config = dict(
    n_layer=10,
    d_model=128,
    n_experts=256,
    experts_per_token=6,
    d_expert=48,
    d_shared_expert=0,
    activation='tanh_gelu',
    moe_layers=[0, 1, 2, 3, 4, 5, 6, 7, 8, 9],
    router_score='softmax',
    normalize_top_k=True,
    routed_scale=1.0,
    balance_loss=0.0128,
    balance_bias=False,
    init_std_router=0.0214,
    lr_router=0.000701,
    n_head=8,
    n_kv_head=8,
    head_dim=32,
    vocab_size=4575,
    norm='layernorm',
    norm_place='pre',
    norm_eps=1e-05,
    positions='learned',
    qk_norm=False,
    attn_scale=0.177,
    tie_embeddings=True,
    parallel_block=False,
    init='normal',
    init_std_qkv=0.0442,
    init_std_o=0.0442,
    init_std_up=0.0442,
    init_std_down=0.0442,
    optimizer='muon',
    lr=0.00948,
    lr_mult_o=2.0,
    lr_mult_down=2.0,
    beta1=0.9,
    lr_head=0.00927,
    grad_clip=2.0,
    warmup_steps=200,
    schedule='wsd',
    decay_fraction=0.86,
    decay_shape='linear',
    final_lr_fraction=0.0,
    batch_tokens=32768,
    seq_len=1024,
    doc_mask=False,
    z_loss=1e-05,
    train_tokens=313600000,
    steps=9571,
    dataset='wikipedia_en',
)
Below are experts of layer 2 (counted from 0) of a mixture-of-experts language model. Rows are named router (the router's row for the expert), down (a neuron's output weights, with its number) and show model dimensions 0-63. Each number is 128 + 24 x the weight over its row's rms, rounded and kept within 0 to 255. Numbers have three digits each.
After each expert's rows: a language model's description of what the expert responds to. This comes from a sample of Wikipedia text that the model never trained on.

# expert 19
router:105108102100145158145101101099132105149124156150156120155122122155092096133114104130147119130125100108161108115100159101099154121104158137159109108141105134113096093097106155161152159154094112
down0:110154104126103145148145124095124146126124142091147105114118142097146133128146177143138122103151093094109101143131144130144106111140123146116075129128130144115157154108136105108095140138161151
down1:159119103136135188116129137166145109125078112143082136097142147160110130108176128110144130145100160113080105116179091093085111112125119156140154117130100132135114127140149141142122129158076134
down2:133119149169068146180130098133149157118108099100130153117115146125121088140095140161114150117158081103157156106112136111128066139152095097121182146155145115143112185138140156159123162142126148
down3:136123141159073136115126137159137117140058118159129122143142130106112128156180149141086117162164133088140114109144148183139141111113075102136141110159106109190132183126110143125112089121120124
What it handles: Scholarly and professional nouns

# expert 45
router:090119129132114140142103094106110108141133164137176139168142112161108086119123129146147115137105098138164127125110172103097125135104165144171126119141112150133084093078083150166153146172097101
down3:106164133134168151136150164118101120168119148091139140121101142117143134116135121149130142136097159142113143153127151134129106150092167149160138150129127135078110114151114101100054093158096121
down4:175135155183070112152117136133121075139145128144105149148121121125103122118144133130141119104141116176120100109128101102126139080155141151159141113099151104073102139139125108119131149133108160
down5:130092082166121159107118134124136137106123091109139093146177125131158090131103171126130108112099126153147120098142120133154128135126123143130173128140122131119145160181111131161158135085180109
down6:132102155145159132114128161153142119113140104115084105080117156125111136140113137122135146194118104145159123168090121128132118118122113114120120164136177113107137134164088129139056117160110120
What it handles: Nationality and origin words

# expert 85
router:109129104097143155140096099101127102150113160148155121153127127160091096127114099133135127142123095103159111120102156093097157120099153132162107108133115121117100094099102154158141155157100108
down3:153126119139131088096150188144121122131098097144114159141175094122162112133125132125106126135105125096130118093128197110105100147140085153115134130132116166118122173119135143148148152121129137
down4:118159119134115163165153117091135173161107108150123156154122144125120131148125120094133085177072074140124103096138112149170122146154130123147132111122135119162116141105129102140092126105123135
down5:102089064136129162165102110139113139170135121122169093125157093152145183105123133135113088112145083174118188112087119102124121125145123121172162139137156123119137119121131137117099121129140072
down6:099119176138112092153108111125108100104141127150163109160096149115126160144106148174153126138127137160097148141101116141156111186156106101149130118169133086154153145097124134143125134131110073
What it handles: Place and compound endings

# expert 15
router:104120108096140145147104100107126106145115156142163131154132130158094098128114103132133121146132093108159108117104161097096160121096156135166109107134112132124096095096102161161139151155097116
down3:103151118110130115111127122121155122138140154095146124122097125131123128151145096097151105147150127103079082165168088114144146203143122154124095115097165118147136156148128127120139118142123154
down4:121161155111130140123128150148131152129103108137134117115147145129122086107135144175155085194118115123087083181134130123083137113110091138181102101130205089084114092110139122125098146160125163
down5:119132141109143142175151099122134156122159147127102126128109130119150135138145120112114106146152113155160170119141115106118131139144088173154092070105103144177126105126149092166141140100133138
down6:145115147089137141148140140139122107150170163111128142093088128106154162142136082128137177142126180111146153148165117149082116140119119143157130124099129127144058118123144136153161163152127131
What it handles: Mixed word fragments, pronouns

# expert 25
router:085103131118145144125107104109127124125145161136169127172142108156094087142126106118131127139116084133161114121104161102097125096096171143163129129124109138147113095078097144167123131164108119
down0:137104146155135163096121133108107109112103127117118146123098132159149109128130153123097145185152102129158063150135089108142154157091088129122126113139132149123090118133165152152164112106137172
down1:138138130106141157091178124109145090116140169093152136122143168141121174130147133083172166151138117136118139156122108133169097079127135102121128111136098157129104118119157101133066088127135167
down2:131141102105120097142101159100098122105140127103163170108171118102103138148120091138121146115124164068111140102118108136128130123131133137164102182168098136126155112136156151108098084132123122
down3:153131098121145147168150170139139131152139099168096130140147109148134134117113167127086145121119126129129151200109133154105151127108115160130062111115132143110119140129095112112167105133074076
What it handles: Biography verbs, past tense

# expert 43
router:103106108105149162119105097105094098154114156151151104150126100150112095124105122157153151099108096095157141119099158109099138130095153144159141127152102113125100103093093150160163139155109112
down3:124140093133120173110131080097130159156160136119124143160107112116142110124132117086089139148136155102119111162117128137116130115119182088135136154139128121139107154157079108097137096155154120
down4:116125105147150118085112096112110123129139132151134085102134111125127138122164121143155116115129166155138097115146098152163157120120122187131108084127130109115117186082122132141144105157128118
down5:154135113108159129096132120144093123106156074069194129086129148171087147129123129138116117088133129090115179137150134142089094127115121124139136112173159130134158072133133125147121143162126135
down6:129120147140119126168140103163144122137124134111128130181145111110152159109107165145120142148135100172140125107106110056160152120149159120132110117109107124111109095128117116115126111172140120
What it handles: Plural and verb endings

# expert 67
router:105120102097141151144101103105129101144116159143158129153128130159089097129114105133138123141132096106158106117103156096101162116095156136163104109138114131118096095098102155155141157160096111
down3:134102136081162084142165123144114062144104117121142088122120114172093135159127098150139137111136096130145192128106116130160120106157115123116138161145148116129122098124079173115137104096111157
down4:125172136142152084119147088119136137149156111117153177159117074090120128099140124138094082158127133131132121105118112125134099106126147102187146112116106159125127119155094131112170124173155138
down5:084095151092144126138092147121118102115111125126134109125119095124106133119131129143103115163137138164127079128125149105124101126135104161143120083162121141095117100120194119092113134141129104
down6:132133087124109116152112141127142129127133130168140109083121112151131121155151086102068154115125165169176140118134094125169150144123110158104112175093130155100105157113119139120142101147126116
What it handles: Mixed nouns and endings

# expert 32
router:107122102098143151144095099105128102145115154147160128154122127159091098125112104134136122143129096107157106117103155096095160117094154136159104108133120135121096096102104155158140154153098118
down0:078111134132121157153131119175163129110097131126107128073104166124131143138106090109129117135102152111115146125109110117134142085138124106078121137132101154115113126131116142171184113124116115
down1:159100121157113120177103106136107127110098156110140102180134168143094156163119104130110167119162147078126107131117102136095146117139117155127112126131132148133096147155185153142119146119120155
down2:166083129137114142130141138122177099133144123106129123124141132102132153141130094120120135116153114099126129156137107163112136164094126113109160139113120132124144147123126168131094115178123148
down3:122118160135109108111154110071106134141158132136095094111166083102141127153086143146127127147136176111107164111069114166131166110081110170101115111110149159096110098150124126110208131180121138
What it handles: Name and word endings

# expert 4
router:104118106102141148142100102105131104147109156141157129152123129156089097127110098135127125140130096112159106118102157095093162116095159137166106105133117127117099097097101151156134153158102113
down0:129130141118134158124077133159158093147124064098168162125095162171143121179152105136107115134143091143135112135130154145144121140180159122097112127098114147127129120162177106136163150117116180
down1:118112131116153096159113104104136130094146117127184131189091159096126160122119094108103106122166106109121128136170123138129106091106147148103067124149125153166128142164119102134166135177189139
down2:136152121120125130144114111152158084077112102167111104074156121123146120174117115116128157100150118065123106130149142103135137141134145116121111122160148135089181150107139112130160138174141117
down3:142154118156111144118177127133102119130151139138142134160104120169112120167114152145117103131091142123146159128099109112078125164119141140066167144158124109119167152123137134091128107153141113
What it handles: Word-final suffix pieces

# expert 81
router:112087123140158167100139093096117101147134140150163096147125111144115093112136110165150114097156085135160131122107159107088098152097141139144121112165102127136101122092088166161162128168146119
down0:119131148094096094141113144145126077116147172112169086125129076144180139107156130115154112109117124147126118139125144111174150141089159139119185126108122149131134153124145121135133108140099090
down1:115138100110162141128114114143105120116143106141055139168111122125121160098111138152137153176122164084163117110143101133122125134146121138109115105142135160136107112128165172127094116158059116
down2:112132133126136118159088117122151167151093160135099118131101190119112136117134150134152089119133125157143121106123156113134173111143064120117089182146100122148087115105115106121132137087142156
down3:130072135119127131160153136125089158095146152155068120115127104159145121137108106130138124139140143152138113114142127166133150127134139077114192069147074115110165148134113153159127138121146109
What it handles: Mid-word consonant pieces

# expert 56
router:093119138148077122128152137127086140136136147172142131154101118132165101137132109102160174164130121135126167100128133122113118102104153174146183160127145125112123095102110134100137164152096085
down0:120153131131132134143112129083142045062151153117123127132124157120086164109091136123169142150115135130135116143147068108146153109127116127091159101097083126113142141123152132178108131146120122
down1:101141141127149147132154170144124182138149117148091124169147117139095112125183135128141132111157138097108129096121078088130116141136108125120142151134139141090164078114114134132118173107110098
down2:112128118167155113106104140121117131139140137159119113139170129099155103124122138110191156118111158137104116091144157119100132072157121118187157142126116125129101115125101147117121108143187115
down3:119155122117125122114161133099107161155121156101137111106114116133172158160126158114154135120128157139135053146119150111142147158143146115124117085148112152117111087151096143124057111159112134
What it handles: Commas and semicolons

# expert 26
router:103144108110146123131109112117131115147125157142159125144111131166143085137116101108132143124152082122172119139115154102086149115099160145174144098125111161111094091089083145166153158146092123
down0:123148092154103135138138117111059103148095098123148130131152092109122143128114123112140124145108123169150124159170160108136152148096112098172154134111130152151089135122148111096178074145130111
down1:140153117179103139120127119120076125150119160105150127158120173135164089118161133166169135142102142129121142134091124137104117133146134101142129188152119124128155107123123114133157129111134112
down2:142103123108106154166140118126133132079103157163129147091113142093112137097099145126121116161144080146157083109126127136132126165140127144113149132128131153104100159087086159100130123118151142
down3:148095135154112128110125133096121117127135146122123079084115115102136117157115141120134101084108182144127088121105124094103144156167152143119115119076116153108175129116131101100147137126173151
What it handles: Periods and decimal points

# expert 63
router:104124112096139152140099097106126105148110162146162133157124126158091100126113095137136127145131096104161103114099159097096156113094154134161104115132115127119096094099101156160137152156096110
down0:104083151164131119136156120162102108145120101120172155109158118130113111130136105128108091103114101151132109109113112135141104112111112138148089127136140140121158112164115171111121183143137116
down1:098135084135111117112093126127101135146122170123095183139165164154120157152131144167095130183154144104100117120104172141094130133109100097113141083152140128138123165100128140088132082153148128
down2:103101147097121138116125070135129146123107170172136137152178143136123122155110137092130102138149166119117104164165122129113103116131105103133142151137139079136134125134101116105132140097124113
down3:174142132093133153101144121140122084163089101132148125141103176130130164121136116146093135117125152127139112125154108126088103106118132120138138147098156117100137125169115098186146114177115150
What it handles: Season and show nouns

# expert 55
router:091120132124135144111121095101114111144147163128175128144125117162119074102139110140154122112134069139164117132119172112083118139104159154178136114140107148143085099072090148156135130161110144
down3:144162095158086131147100140105150121131137161171055122128130145122129149116145105122136100142122160124119130130145117126163171109095123123160102092133097124120133127097154126089155152126102173
down4:139148095144125147155087120146162109098079138123152076103150134137155130107106151118112123098154130149123160144078091118126143135116094125155138119106063130136152167135191141135117095102109114
down5:129126131151092157098135106155172116116083138093132143139073102172130133127129145100090162093110180136101128161160144083098122129102141170163100118107127097134154123133160089143103109106183134
down6:118172114085130111141137153094093153143174136112102188118134097138123127120141132128143087153156138148122104111142105139130143129135123161177135110133093165113149122082118138151109115163159119
What it handles: Mid-word name syllables

# expert 3
router:094126125115130145123107101104115109156141172132177116162119118150115095128139105138154133117148098137169117138100169107095126136101166129158120111153099148126086104089093156162155128163090113
down3:152102114131110148117099193137134140138179105124137107169139143110118136090142118103128135135126162139176108094129141144137105144170118134126139151126094144122103110057142114121125107112094145
down4:119132139147164113124135182128095119117077109139120134118154139100117134137146130118167146125104147128161133103164169147120126107111126077119157098130129153122107135145145137137105115172167156
down5:115117144120113143167115118097137158164159147114118094105153120169123157176095116089145153092122104124136112133098136168166108141170104094170110136156127125093150115113111092088121054145089126
down6:148153128086136156137124111152132108135109148174115108162128117138095101116129170135113141142118158126112128152134140098101184127102162121100146118102136086141120102125078135095154112107142108
What it handles: Word endings and articles

# expert 76
router:104109099102134162123105096102120109152122156137158108150121120157084097127108108147135138132115099114155123141100156102098151123096152144156103109149105117111102101096098157155152149155101118
down0:174141159138132164151125114130113125121107104126109138104105133082177127107125138151146104144131128107098117133119121116128103132079102078137125101153125136116114110102127140138159167131145172
down1:137129153165118129140132154121125161157128133141156127143108118150180120087101143116122158160161124116119122070130094126098134129119098074108136126112145105120142102137100139101131151148099166
down2:116093108173128089059144071158096098134144125094118111128119110148169115152157138161117093134133124153098125091174139107135128116176101126129116145132141121138137149115086078171143133141112126
down3:129148079090091144146137132114176089103183130138144166101121143146138117132111096126143111146152138135146062126125122083123171110153114141136094154138165109111141135171110148107118131101106078
What it handles: Suffix -ing on verbs